python train.py --num_hidden_layers=10 --hidden_size=192 --n_experts=16 --experts_per_token=1 --d_expert=480 --d_shared_expert=0 --hidden_act="swiglu" --moe_layers=[1, 2, 3, 4, 5, 6, 7, 8, 9] --router_score="sigmoid" --normalize_top_k=false --routed_scale=1.0 --balance_loss=0.00157 --balance_bias=true --init_std_router=0.0157 --lr_router=0.00106 --vocab_size=24092 --norm="rmsnorm" --norm_eps=1e-07 --tie_word_embeddings=false --optimizer="muon_variant" --learning_rate=0.0025 --beta1=0.9 --batch_tokens=32768 --max_seq_len=512 --train_tokens=257200000 --max_steps=7850 --dataset="wikipedia_en"
Below are experts of layer 4 (counted from 0) of a mixture-of-experts language model. Rows are named router (the router's row for the expert), gate (a neuron's input weights, with its number), up (a neuron's input weights, with its number) and show model dimensions 0-191. Each number is 500 + 25 x the weight over its row's rms, rounded and kept within 0 to 999. Numbers have three digits each.
Before each expert's rows: a language model's description of what the expert responds to; "gets" lists some tokens that make up at least twice as much of what it gets as of all text. This comes from a sample of Wikipedia text that the model never trained on. Tokens count by the router's weight.

# expert 12
What it handles: Titles and quoted names. Words inside titles of films, songs and albums, often after a quotation mark or The, such as Little, Dead, Beat, My, Love.
gets: "\"", "The ", "y ", "A ", "o ", "e "
router:491451479499521491545497531483543486515528522498512466461464465527441516532527469512454470476523518471504494494534547505462506466480503504502498494495473513510517540506540500528468498515515502534503499467489520531492471498477480506507502472509487523473508497478484526495483485489509515487467504521550528510533534489527520513467491473485463455519553480525489478486534535513477455516503491449494456508442446492520476527509482516512501504507485512531474517529483515458508534474478532503503503530491517459507530455479454467524462535532475505505517480531506479504523500526467522537
gate1:495544493446520463510435504491472480503468508522494504477462461495477535453472545450535536503523475477506504495510511457528506548490494523529518485499493517520534534468492468471466485439448485540478463508464471493476528555500502482546484463510535507519477480452524521476514515505512472487516506492498482471487477534508501498475470470484525461505492495476521483496466450477532513514505482505520544479504507487478518476525504479505524534477491505510490498477523537511463570479510521510530516486478479497506509482473472473489485475515462497492518473476487462507510514505506489480
up1:504539496550530450489453514518510478456513458508453507488484455484517489493536521460537521453532456476511494521506531491536491536472538502508459499501518501518485526497503530507481497476521459550496524501479486468479499516494514515514506512524467509531519503440479502500500533511487531502477512470495500482528519486500521538432462488473492513502501509496501502505511520504509492514490454525487550476509476448527508499521517483480545535472484532492467524518446512468487518518534476518552484492492471530472484472505538506489511504546519520482554458507506503520471532487508508475
gate2:492453491481469510507491486503493508502468457489458472495492563525549494514506506498485480458488470486514516467497508554554507492476490479534501457519466476485498495502506530482481468487495491519493496501484471537521495472462503535517508536505487523482480494549566489530501474520542512534489508471488488488571499467506507508499518481481500510496524490495467503524444483501550481522489530511561493475490504491493491497455525497489488508531458494458499537523537454488505502478515484491490481556532559496549472482493560516473472535506485521527506476484521510482495500491517511502
up2:529533486507487507488517451503520460484510563485532473499494523542481504522496509538518467514491503509488484457541521549484534504484472470479483508454462491526509548493520485508445492509489505499519526483538514505468491561510448485501509466497554514493512487529495518534495492516479520448480462487519484504509510489530523550498469467558497475520515525457443498489499493468509507511506516522503460504556471479520496537484464500493547511481536472491492521525505493511520462530503512503523517508484509462499512480494496501519495460535476511498482515540510508531455504468494471451
gate3:486548465472519529526521466510517511481491471521502505494515460526493512492545499503491514519497495556461489537499499490525478478499537506481490537467445509464482589500473478480512497494506536511495503480503517465460477501490508508443521528520492497503507506519501445492504478468473486495515544527475521510473531513502535494477470447490507506506524493472483501478541461461519506545515487510479493478482499464485500503508525510517528486481561499521488507517531524511490437522496494498496530504519492539461449444493460528524506510517483465475489520532518487511543487552508478515
up3:462527472488473513535517509502503510524550500501489497530499546513511448517520472495485478508514491500486506538524491516463487531496505436493507475537517508472524498488507520484515486509460495508468506522522468490492537508490496493547479530534464505477544468491501511491498461523503480538485512552534486517531497458495486512491527545501511537496465478527483461527516485481514468503486506492488544472505456522501469486440472511511517494486469535476488525493455518555476525504471525500487552505453503472517499518498504492489454496504441514519510476549445537508506497450519456515
gate4:505492491543505527506491493481504510457508514520530488495510484505472482491461505524485490459515507571471528520470514486495492529486509545482517474461497489543526512523541558510487471512526483488509502473483485485489476484511485458497513457486464511501501559459484499494508511478548509480459460485532498504531518468505535531473551464475482523534495505549521510512459491472492491471494485531477513508487441454509468538522537532502469537500510534526512521571495496514502524499451503487449508496463495503510504475503491489476475518518455504478512475516482498475501526506460505460
up4:512520452470531531507461454490523459501504539520487501527478475486459572465480482560498474517512517521528534492483504489527484502490540463495533496504494489503506500500488516474522509533472481522509537495512495522451476524490520494509547513489505503491503471504484488486551471514505494471514445475455544517503503524491503532485494531484532485522538489518495513504533514485514494481474492508572492521462438486528473520486480472478499488515543495521531462498510504526478523475483530459535499479485496530479519486486503492489455562494504496506454518516555469497497500450506493504
gate5:499484459500498528453498495521534488497480507514507524491458481487465468532542497508479523511502486502480519512464552496503574494472496525503505471456557482523503527511489529531484520540491529555485476476508482487467511458504491477486468523517523516495478487513472453560534464520500506521520534450497504563482530509523501520487543498492528510529503538523484499486499506501470516475504509532528523480476508486545488463488520549494466490560522490487497499485513472509481495483525482477541537517488513487527505467531482491479539512511499487507523516477538481523531521560481498521
up5:540449459465470529443487502527532495525481483535480500464506501528515506526547493496513467460483496492487535517458503457537535459504492520533458468459515494499494500482492540530508516496497539510556455567516464485491474467491509451480497474466553533517515482532493460521510497509452442496486502502519481529493501503511486510488505448521520525481501513501492478501520542472473514520508492500473510509488506484530501477498489518496492478534511456488501486478486507510499491512513497488500526504529497469530476495541558467469496513499506479523497522520517468483512529532469545465
gate6:492522520511535451492558458457493485458481522505499479544528505545489469512466502460532483473532470482511540504449503517488494455495500474510491496512516544480522560481443506523515469505480527526488510493500502490547499472445485472472543524480469489463497526458495521468478505540539488493501502465543494509500505465521509508476511491494525490515498479511481506470510494480448516494476481488505475487489500523492510505514484464499492533518475506548509489512508548506513496462449512469510499505496537448530498458483513538458522492527517525478534479527518511481494528481508461515
up6:564518508513480489489487486508481481482523497522470505491485546491535517421481516504515483484488466513473474503562496509548515541490490517495481489485481490517508453493538548502497488462548524484506505508521463500481533525567545524500481510511501496522486494517478519530495492430501525520481492508473499486511526494467500494465482460479491558505523552524527527528521516448515465490524460527526473498491505500535482523458527530522494509506503481472501487502497494533440467541498493510511506543509504486466507506497481513512508478506523505507493504481512454491494433492471525503
gate7:513482520513516428502581489513518478471505500484507482502465508568473438505513515464483478494501490504523479502466502482490496505504513492474451490534451493472487512499528492524489516512491472489493491453461510490517448481494479565521468491492484504502521489477523524485507477502537472508504503500520474506539537476535513494509479501488508482475506443486518489479469475565502522507502526472505513494506497502541520508535509497465451501506503551521479541528514418487493522502529509501469511516438472531495481491502514502496561525482493489530510522506520507489498538491479520499
up7:518496531542530452537537481500498495461472514515528482521493512508485453474513534502485496529511506472505517516492534508507465484520534539486486472491460478481499517511538530523455493486495525453481528456499509493516425490500511490507501509492458528488534463490513546511531480535538471496516502491530507524512524486511518499511456509487503496459473483434502503478546518515489500534503555476485509507530498505501501543500484501464486518530527538481474508520498457482521509529515488518489493521456484538539518444458517523477540485552504541491467525465520484496491527511529493496
gate8:479458519504525483439508517451478487545452499527499506472480463522512507486494519522531521522468505480513473526523503489526510530525482519514465522483533498473522467517546534474478515498535464481472444479489516499486539465477508498512481544429525490507515456515517497491484457480481519492499519516497559484522525501529485483500503505491441504505532526495466512491524452481521469505486502476446502480516530515488495506539465445484545501508515489461520529480497481506516455554517484519497534507507473472478492509503541497457525508474480501490485492549497506506513498485485472514
up8:512469459466490503474485489557488493517515497549463445514469576497538483511520477529506507513495529497503511538448464479513524506515499498507511520471517532519506471504518472465526484514451512477506494492525453478456502481507483518484494486489500464538506479504468459489496498517501469517523509482496482483532525530521484484532482515554546461495490467508541493497517472499454509488474479526498481512493463479498454468535494522499504482512485487500476517509534492523495543497509488462453522514545515525488513514538457476523464483523509497451454515491545519528484468519462526491
gate9:472554547540483500508477551497464491515542515478515497501448498462485482499501501527504510513461491487538515486564476512493483512516491541512499473496476464482514493470492489485476479475493490492494483475486532579493533484503477549489529494488476504516512488460476535524503490498455520541470473522483502521492467472495515517473474499472524515525511478481501545509508478525474439486497481468449523545524489487471479462512492509521537484482487513461522447522508510487541541517510502527471532528515513488498477524507453521498478501511484522478517519555505464472523480485463492501
up9:479470475499492530490520499503515534500499496493510517507528453504454477496483549547486489492567467473493479500499539488515489487490471504521473563516490511512498549459502491483498507491510500473492460482483562493493495509477483485526491473505502483450491501501500495488524493520534492463552442502515486471524508546515435524512500547486508515464434500485468477521493490457481508525508489541522510469480476526526455539517446475522496488512490527531483535504462524491495469491503481456498499537454474531500513469482505470489512524487494453505504488498553507494493476490529494486
gate10:486480472472509519534522499500554447503501502531434466463475518488477500490473469474465509470556494517520551468521482510486533510444489527486486510512502482472512465482493493530481534536480491527513512511478523477532504502517514447474505539538503455523477476514486538483446572500516506497522488495486511510502538482474497518520476493470505516504498508499483520462484532505474493485503494476477542536500524473500475509539493495459484483522449516508527504473488504484496482459511450504498511498523474468478493504482502485542546521466532462474502553490521477478471475472485505494
up10:547491505499521512524515532518509511479497471520528488509509485505521568514565505502488508495462476502501493491505489508487570470548479498500498504495491495513472508474491466521487531498517531491449535491480493489500500491503472531435529490514508521486492481561482494535511496447514547520555487511509475547509496478512484519509507463514529507507505564485507454506518499498489530490478478490489456499575480521514487489486457476489467541496534476486497516522471485530470478529479509500500461478505489516530502437521478485513521490525504505502577504515480511501486492491536508544
gate11:512495453500485484497527516515528485515463539490485480461480504478464472473532487513524456487494473517444479506484460484486531486522490446538517501501483525499510517489493520472472476455424501488484513502506499553459471492505495513483483490503517513495499494476500477543521512517498485518496515487508486524456461496480485496528504505522516469515479485509498559563486488509519510522448461505473479473502516510501510461503477467495574486533527459458484519516501474518466483484508504531540512484510488451488506475476498511484487493461504536502469486466458503559516527448513485528
up11:515490473489539457522485489459534504519484516537459509458474509485511480471498495443516493512510550515443502523484490517491556463476509459504523482521497493477513458493508497440504493470511480485467465522519500524504503497538452445491490529499499494511543451501457482522495518476511470494514529497521490517493475475478470462518457537543535522508523545482507481491509474526484502499462478515519486454524499488509495507505519520480503519507513422450496495500478532491519511505479510491531476511528491456503515505495487512433488466506533546494512486504529517487546474491498519501

# expert 13
What it handles: Copulas and linking verbs. Verbs and linkers right after a subject, mostly was, is, were, became, been, located, as, as in "is a commune", "is located".
gets: "was ", "is ", "as ", "a ", "were ", "be "
router:522459458511505461545493538537518475510522504484496476452453446527462487546527456480461469471473492459495472478530528489457530473461483488523487534502521509478546528547503497489499500497516493493519487510455489488478479515482495542494494520477490501489497548507503508477482488506497523559473512500537500515528489501484478500503528470485453466531524470507491513499534546516516489520519492461520456516476461466488519528494498494530445495558472547511511522505453477494478500489466515484507489489533521467532507476502485501503469516516478501526509460503509509496520496510470525540
gate1:511462461520502493506506460530501515498460539500458512505524512465487464528451550543473498511478563487464522502517495475524503493496479514468503523478522488487521538509511523495528513516526485531478496550490498508480464494467495528475504549509508529556475514503494529503509503526478505527495482458481510469448488469479489532521494496494497521475434524549521469533507519527501489500496457504491521527487510500503533499522484526521495480502500559527508504518519495507530516516503453468448527556528434499480517487494487458494503492506516502524532460528491532523542524510512513484
up1:502484468485472506483505539466464507484474498478537486525494475492537523526482533499507507470481530436479506469532465544488525514539505504530509539532480451481499510536468478498531537501463502504514514533507505482480517517499507498506486463483481503510498495488454508496461523524482476493523522506519514535480496533510471490517428479478484491500512502550548499452476425501471495471490534490471522495513499462483531507507535518519461518466452499471518540481494503549494495463472457467499497532486493475476525511558459501484518495501488531488505521505474510508518504518513502556
gate2:500514501478470432521487550495477498558523504501512464522525496489523473489495473530484485477496486481492531519513491508524467412491521495503481490426498526481526488512528536487516507510531491489500537508536516555504500496504511522470536497500527517525524522482502506487482491545521487479476483485471551509499550511510510467478482448484486523540519457520511528487539485473530500469500552490512488499474524492534471482523525513502530556559486508505464489502471533495532528508542507504456488487471537466488465497519486498501518504503469470480508525499481528501524530485527504489
up2:503517471530498521493493503456513465498446514524512522490487487488522517455488496515481474475510488512528492505509501483470477526535496504525488518502500517461542484506505498504503472520535489492490484542469487512520499467525516516496523488486509529509475483479466555529489520487517472477478528501471487483469440518466508548514501493531509535492510524466488492481475499480525581483506525494490503512472515501499510468550496480512518548488534525545530530534469497490492496473513468552503463525479479511474432518474536524518449499522542500490500502507467497526515494600486508515
gate3:510528511520521536504503502487489544474489521514468458485480493474502535498526499483495473519487544486476534511464506494521470486520551482476518549473519451528519521543524499508561544480506512466472516488496480491510504512531535466507463455525549520492522516446497480525524516444514497511461528473522493503451537477482491482545509487505495508478470518487452506521504494508481470488487461480478517477510484483537480490492533476515532445485484523494521499479525477511479541538480531500519512489465514498537526488522535481506518496541480524500525527467511536490525514561504473490
up3:450498491498479532521540511500497509519506538496488497503532471512512521462525523484481478521489520460455511488507502477540468475502510477536487547454507525572534479525501491457528558520476531471524511463482489509503472507513515526521514452499522498495533513479492515513492514506486518531482540477512485531473512482487547489466523517507473484452500512499480493493474507513482426458492500516516503516471510497501541487491538521475522471473491483494497516480486492519497539511487513453511441489453539473541518487523485489485465519534468518477483557503475485442502486486506471518
gate4:499519506483564522498458510507487516476490446488498528467562493484486459505506457475517499521446483505502509458490523479475513513477475507470527536495500510538483492517502502514540512522476506521499516482535495520473451485545508511498446450515512502529481478469517517550481541478493524508503444486495496465486484508500494512445510563516515526500562487519469524518475524489452469488504542500506522462511485480519500508500513507476513490515509512470475467494516490530534479546459518515519526472487469527456534453542505512462491490469517516519507502506517505507484524518477514478
up4:477543523516451509511493505496499460475544508512513508511562526484536547484497565501478484477494481501542460487523500491491469536454507472493489522507520485463518426518523491505513528538534477517469469518533547496501511501558489516524465550478492493435504478542497466497501520491529517508522528493514529540483483479510499471510499495479474487489504524517498510515511487482462493544540512492516506505499511542492447506509480483526476502511538503466524492501501483478502493472513502503497484516501487486546457487523508530499531544498490545484481493470493538450519514509511557494
gate5:498496496518460483541514501525515533529511526520494508489483495522478528491474490468530472478476472485485510486525491446484513476488482502484496523497521525506477446511496520505519524562533518528519522442497516466514469431478484515539531465516503460538486488517502505532513444486528501521525471481471513487547504477533493511494464517477506534507549488524494507486520491473485524453488494541485570483441511493490508478521512494475494458507503495466487502498477520459523495543507518513513489471466491496504482495541455497511502479453489486515458477486489488523490571494527522519
up5:475505496516492460557508498495501541504520510512473494470465499519476535493498481484519498488461444503488544496506489444550502466409541508502492485494495548509484480526475536556507507513504524513503480471502518443485478467538491481483493477509523507557510463528533481513471491476507527544451482467536514503518528497487533495463463507490522515533522512540508495462499520504534489457520510525479515495498532484483504491506466474498518508507477498481487516528499514453533511513460494494508505507481481491479472492491523500508473450465494534503471494507523476494484556553505486510
gate6:493468516512497498548512503480513502536556508475458455507503493471506485493431524522501502467495472525523479491483487541503541450488499487515545503483498448534543460493542517492536496504511497515493480490505533532522483494486495519533477502489502479513486515482470532502478518517454465541550498494485518531503513479510485532503497509473493493493532517466483474524496493462490534514534491470495474520523512528548495541491484505499494525547532494481486471459529503488469484523514506449544501506483514468485526494513496497491526605530497477541493519515492487485535529459501512485
up6:519461469482506470515516512544492472525547476506486438510452479491507484514450515499461454492450469458535495498509458559466515499492534506493563512525536457486523464460509501498549489487486503522482501535506501510502460478482481524506471509512500524515476529513496531467513499509487475515488482461478517511497507447511506471522560539465538505488524465499523459491495512464516547487474496538500510469509505500542520522471493502497510454486492502504532508454495495518537512487471529500507539498512503466466471452503505498509495526512481479517515528518498495508504513516539487541
gate7:536485500493528484427525525477515517451494481544484539483517504506472492468507503469472469492520484495485497532509494504519534470518515492496472522482548515496466520500480525452490566497492536498520498451493515502493511521538472503505567519482535507489541467520491517479517491544525502502520450502521501497482489459533475480494524522513460479482525509524515534533527506481503486495453527508573521518484476466457508537449510531512517474520517502523518484524527537464487534485498464510511499482524491501475499478493487522521487544533531512498467507473523505506480468552504487486
up7:532479494458491450474514480481539482447514505521467521479518490515487510526505484480461470490463484528482513505527500513518509490506487446485537568456544515502488486515482503481491545527500519527534471495480515556476520504528525492472535504477544484519480457540479476456518555494563481508547461525520501503455489495518465489493527531491479474464487528514507499512546491471515481463526508529511494516517484503476552501457498484508466448508494493479514511452543527502498522482508482518505468477498495528484489505501522502502487505515486507516485508483501530521456529537494477519
gate8:507480512512541507559499524506490511509477516506482546508509465497491577460484468502452555503499477469505533534489452507475501521497465514539502512488504487501480503527557549510491513449488504555523505503492504479529516522506477499500452511501483548493483515514530484517464478520534494517502534472483480534499471483549484464482537449505477490468489512525491503544463515488534481473449516505554494485481493516480465469525522537451492528519531521482507494476485486485506498468505502492505470506507497493505503517486517536485458483497510488521537500508450477482515513486447501529
up8:502476504471515513501510476498412524488526550534463476463479493425530515498499499473528501489487524494501498528484505488462482497529517483488518503507495500481545498479464492507468493458499505507487502499508500493485505500497448544526512480515477465499543528559455499536477510487494490500502478486498516466503477469536531510509498483487495502528529536494523458473536472506476524518540523507514483495548507506497545548482479457495514462522503486493498440501478484457520491474467505531482537467481469497434508511571505530518515537477511487512542485500496489515499508512496477514
gate9:505470453540527511527504555510534489510515520507535470514506504559482482551506528513468494525509470499539487475470512530508477482479481516504508541520477507518445525473537528493482522498491523552486508491524537476475489525506471444520520480492503456456485482524476514509437539517474470508498492506483491534527543509489448485522492481493473489481505472511459485484521503519514491491502484522487472514489515482489477490460462497499475544532452486495535532572513516471524507483479512501491543464510508473528479498494504550521513486487516532464528482510471483520472510506501524525
up9:525501461541497532546510531504505519529495517542500500486519476533465472527484515489523512488534490549549449498501521530498483490513516529497473487507496495517506490520522536480474534519470509463501516483502503495527465507491501466522499488533470464501502524515485481513516528512504534487511447525470484531503550519467451483517465476546440512481538474500463511477504498512544510451486502478449441498544513519494494515476495488497487525518448491520487518506472497459524515454461474505502500470515461489510500520476471534523550495507520521501492495479461505538464504493463543506
gate10:470482504475522490510497515528514506504484533455467510504512509491496495497499514486529510517462496510509483501475533467491533525434481541492482505523508459508465518510504512509519514533489477509538513530463473428509514454511483464451463488509483506483487469544487464533494456533503470461502465496506474546555508482493514511496513458514510503513498498516489487492517481511533481456530502497514531452472468520535478536487503469483531474468474526485517474510537453547476436532510515518553503471493483525510494504511473508495507491500541526542512522499485490487495506532534475552
up10:464482495485502496515475471519494520473518518477438527510555526491501531551495536484515516491505503523475503500495489504481500489521518495511511519489510493486509512473462504479517477478532525514454525516500501498478520511507533507455492521529461440502519474494506522474456513476503512505511550464543545484579481470477478502497495534489483529483511483516537507483522502504527496447471488475477518484474493538522488432506465505465508553529504455512498454481521440515546521527534487495502511506518501490519476527473470474505523469504502501542521490496524482553518473481484459496
gate11:471510481443517526548487516489457487466478586494481498566490488489466508541526502520528519484538528510499503487485511522493495540528494520489526523541494482541494490513464512501513496498487530548506528500514524454460492544468533495515508516471503482491492524515491481445500484536545575487502514510482487535482506456527478470503513514527505475501508501509488533496496505484525521502508524459533511541507488534503508483519491501509515538488516519532507445501523535457492506498489507480460509503453542505527545501481490539513535498492542496491506489477481484517532494532517463513
up11:526516504525456534509490490519522505485476503519535508528513527462513513466467526455504481509543520511525466453496486536515478482489524475489481525501518503466512504505445532489523488538496527494488516529468490468507515520468522502502526537479526503468477523550484522479560468508547470516538470485478524517489523505481505481494538543511521444487474538517505504496509536467503465503486498509518509491464511492530436513484476493555516526518485485540484506483471534478462504504470490475481539481482493501503521538523503510491524542476511541565519504521476557501482508485489528484

# expert 8
What it handles: Verbs and their prepositions. Prepositions and verbs in narrative prose linking an action to its object, such as to, into, with, joined, invites, forgive.
gets: "to ", "for ", "with ", "into ", "on ", "from "
router:517421469487554462492497516482538490496516535481472465471471453497446499509503497498442461525466512437498502499527519503479501484489514523519479530531515486512521481555537471517478511485509509530487479534522501459474482508469499517460506506497497497505475483474531547513482455472502515479485535496522498518528523526517470510482517463475482451507519505516494451484538540493450470510513498469523495498506474451478491503484508484514481491482477521534475467507479526505479512466477527501466489516508522466508532497513471494538489548509494497510511476500559517538504514535484521510
gate1:494502500502496479487478530501510490504492505516507484492485475446496493501508497497517509488470530528489492504564482506507513490446494509461495530506557469529503483525485481444516530453543496523486525487510499513485490504452475496502506519443500493517513533522542440536484509500511507481501497531492481476482532486487494497486513510459514465451505489487500460475494531520502515510526473490497530518465511528486503463457521440492502454460493487512488481499477474479488517439512501459505454523499518506530521530542482512524462569512561511479519510475476479479504528539553497463
up1:504517507499467483504459508538472471489526538493506526522461546513478511523513527479482468469499456496462473483515527546516510516500462491493482494511516512485503521477511501493532490502467509511506490498478468497499506502511500460471507481517525523474490479548440494528530516506476467516522434471492569478503459495519492513525477505555484513542483518510455483513502492479500471535510476498519495462509523545495466474527537536518522519489526516518468517540539491531501502509525530509465472481503492532508539460464462532487509447469484483566532503470518464498503484512475510511
gate2:515476476487462477512522490511525480535527529429465479498487491503487508481480455488483526479506473536514518537478475528496489494475509486520514503493487464500505482507495550526482457479534500526496517523525487481480500489500529487487492457466488537515550508484458484493445503492525471464495516515455507489505501509492510541516473559463505524516471484517478476460533500437495507533469526446491495543569487487465519517449492485502502485511529514456489495510470472480465514517508484525523495441500493449483479470497471474484488513514526486518524478489508488487451490531499526514
up2:527550500472504523467529523490485518466456481544485517482492485478495473500519469488490521494542501476481504526538522520500498490510498523485495483477496526522486530506465465472518537481469520456518470469475513511506492499522504477487474505512529481479466512517569523497502503547484508565528496526524529523464479421562479467475537479505531522518476518496532527506476484500502483490510450512533513481490503533514487450584493479483516508503478478509451479478480478488513519515483525474538484526524527496489547524499489498484515487523497488479498522503512516524539526469511530483
gate3:527536501482494509513516484524451453502486513436481505518515491460485494470486507475552504522488516481466511483507478452515489498497465491491513487535527515502527562471527515518474476476511488450514532479497465519517520517498466498510507515506481500528534475562486492535475524497456470497484516468504536488502515509502482500522532491514512515467510536494509520513562523526518491441529507540516513526514479480488472514449480514522527475458510496547472482514516484539515523486500497502464518494470502484473535487528512505500488547488547504487498501511567549475447467506522502476
up3:519505500498478508501525491461515540432458520524492519521494556498433548504503502509531515487536507504545519485501486504479527504525487531513488476477500505508506465523492492495533501500541492558511508495504524525500472473475502505513487493457469477551502470438525521493537477528545486526499500505448468493505492524516513508507473527509486474533487489523499524504443503475522506499488506468518503494475524528534507502524502494505521541560453513492523509490490506509470448497485488498515517516518502530549478509512488473513504538519499540520512495497438485527540462514543458553
gate4:507484504486502476505490478516501516485472514504497523502487491539484539490489495476529485476536492484530464484505498548552524485512529493516513503499494483486532479468552467478539527442481503494526512506504484524494512517510518501484533511488510502518484508465542500521555513497512482511530486505513449512465515464490506466490466546466491478559494469484513503486479551538475495495483433521505494522554465465457524503501482513484497477498495508439558497467507495480534537493451464476508489449507543501486501511523482536487467487505499527489482480550534553508514531509501516466
up4:521527517480504492495523506563454484522519507501494497503559505450497484542505473578540513529517485452503495522522508531513512536559521511502484512486490490508504530522480527508521472511505503501500495447458501475519491512478507547525485484439507471517538479496502499473520480513462487499482519511474521491507490468465452523538486490519478522492512544520531532504514469483512473506518543484484507547514504494507477483497520500513492513518501492474470475514523502536488440479524546508470556501495528531532416497550504514505490483498485514481518485490455503518515499499471480497
gate5:505534509552478495511469550518547480502526474479510497508495452504492524500465535537485494503480492494509489470499484466526472517483507451496528448493459544481489501479511557506487516457484520511498521494491480495529543448502492497593530472499491541486487515467488457488518491444460487508527490501483491484527531503515562507458510534508502500530507487505500545486519479501510491504505493516462497491481478472478538522530493527467491538498495469503472454478516491521507516487477500495500521483515437520450481488500513471493497543502473473484511472527513518513505519521464525472
up5:478503488498457476497497488497551493491523460522514469455520466493490529484467501498510505479507472478517519458499469524485474515506459466479526481471514537493484520496538495510466486505469509521481471511461484528528483522482503480522515480524461489520482504451532477526497476455473494500514487487527449491479496492473534507441521558541519482515531504510472545479524501445497464491480466548470462495496453513460538521509498493535512536553512475512490494474521522504508503509488497482470536460503495503489487476463476485529466518492516501494560507510529507468533516538482546503
gate6:469457448542498517472502561490507506503501495498526545480499517490453534511439469519513492515505499459462480487517504512483513548492498453441483516537478518477520510508532467482532480498479477530539492526507476481542444468458536486505498443476485518513517499526501481517509482508517538476477467508527521514507512515534509474497526515456529475480475477532462498487492533528499523455531483517485504506482481466513523509474519513547466525486488473480511505493469511471514490486512504472510457499525526497508477523521528470471495499478501504507535473480555485504486482502480514439
up6:516512518480511463516514482528512519542517494526515535485480484502539520539515531453458518469448493499522480486497521474514540491494450484476487440486492486516469497438449478487528503538501489471498541468450496477510466518488511537491511480509509466495470541489508494527500517527452521502502501500465502549533470522456534544494488508567508526492550506483522500471460485454508478514495503528489515473461505523478509477507480470526502492486495545490494514513516470504480521528509478453489500504483503462525462523467513534533478499490512470505471526468489496479536513476511474503
gate7:527469506479534484549513505466510534489468483477506459517511487497467466495466507471499495459490476502543506496513512474479546484483475477490515490472510527494401511479522518548515479498485547442464490527474527494541503515484477494472519502491438505533490495516466470513500521483507515479550482520499525448515540504478513503487523530497513506521522517546501510514562511488485481524501508517496477472462531503506497478485535480553479533485525513454496518491506514501521491479478508478507433512513544510538513531523522510516466514532505530499495527513506479514502515519471481476
up7:516492534524498516512497505535504514465520501560504493546498492525527531462490482496516536506453518506510472501517531523520511500494519467492526504486471522485484527557490448514469463471470470492523543501529511481470474526549484471465532533492478502523494497515499480513497521516544500499547478541491498517531497494455490509509469498567498483497538506506499515453513510500507516498536479528506464445504574473503514492494538484502501520517519535478522487518538543466433504504525490496456469476485508489489506515508521484499502485463489496506482469440504473487456498513472471479
gate8:495509524506456471444482502483507466502507514497524489491526489504469513473506476574491472517490492522526511482500502477522547541504537494480464530477564492468526525501491488485498521526531490501512503498536540462484478502522506479525555546493524484495496534526489493503491513519452515478478484528556512505508546530580554498528496494503483482466481524529519460522446496534513483476513472490496490477508503545547532495520516495483500515506505507525509515474501457498484479498470517492522464508499506469505522473468475499492493517491460467538501505467432471500489472526513497488
up8:481521469531492502486525475503508481487492521511471495492531494502482485452477475516492460487490468528526508526510507449524500500484502458452518522483517528511515503499489495507522480531493481465493513501514483427502481497485532470517529527509533505500535494526518455516515511480472554529462493551520530551455473511516449510534538520525504487481510527499487468535488488504528525503517505520469484515439462438510516515471526489525514511536455521534535562497501502515509552496448543469493489495493484508503502497495474493531519537514487520542478486465502467491496539522497514492
gate9:478503421518535487529521457524484552523494503513517516483510464467489494536516488522503453477514511531551532514508479480529512491493496513458496498531480523489502497518498447445469498507501468515524466485520488482516466510475504491470514517455450525493490480450503482497471480477456546494498493522495484524518536520495508495522479475451482535477502538457516460543507490513531492507508493521520491493506523508542526505531540485483524526489465511517500511498468518533517480481473515489490445517476490520502481481512553521518521497524511497441510453535492480505526464523468528481
up9:479484533517496467516484501482485449485526486461503480510468490559500481512445494462514495503527500527493507523475546524477477553526462517480483477519473508485464544493506483533498536479514502458490493466472497531457475499462500514512488461487550509450517535526499506498475499497509514529536499463501571508493502445513486493522514502500503473502504453493493498507470460497510523481498519498498492512477495524510508508518489466461503501491516459512469498463529463467462474511482526484494479446470528457490504500494538511517528528507477484456500491434469460466484524484466502526
gate10:525502515525515495490472475523493504513486507498474464537489483494504472518517540491540450461489458463485508529481511478528486532496496505526551477510466493508542511494524467472480495463509544498497500536476461510487513521488498485493519500498497526512456479538487502528486521501514462459462492513535516455479544483523471486496496471536514484516511501516492514474489523449484437462462468502508478496455493511484488468559457513503481507517486508513507495544491455496493518504488474505496488537470484542490500503483462501546497475494501514506589476483510487496519513468519467574
up10:495515545528527503484499508498504519518476505509525498511489515514546507520483517488495448473490461480534508528508528481490441508459504531512485473493486486463492520557465504507536481459454515580486512514494501558509522516545523546529477530540527493545487535506526487493499512477524496505512538503507511507511538535531513512514550510472535510508465487466509535503507454536506458492504502508499524520514500516475499471539494496513497522472503509502517522499479486524510512512504496436507460492461508500471514506504428533479507530512522514514545491529492528541542514502496499543
gate11:522491450526500573496487516498540530472547523497488503496493430545467528510505477505533496471483461485506527487504525478498483545495499441529517519505499492509504478579540496480492477478487522488509519508518488494505489475454488516509523514519468500468519512493555487511478498516523504509479471497483548497493494496503519488494516536506507435518493460515457452462500476490476481486465510458520544518492526491530496480489518478477512462506478512499484541492513497476524529509521483507468518519495515484488472557509497492531505492445509495500501506529507482508545484548458550480
up11:515544503476456517469522489503487525469526530532496521461508496488461471520505442518528467470557445470515516462480492505492466481532497443490486533487498516494490515448489496524459516532506472517515518480513502483504479465525509529559468482508528488485482512450470482473523459492513448500558488508465502464509498501448514465493515531486515505530469518494472515478525530515471498527504498513521525517508521505522505539518465455454487521463521483509519505492512460480519522476464473486481528498488484481471476493479509488486534514467513505480533517523520484454490528505475520506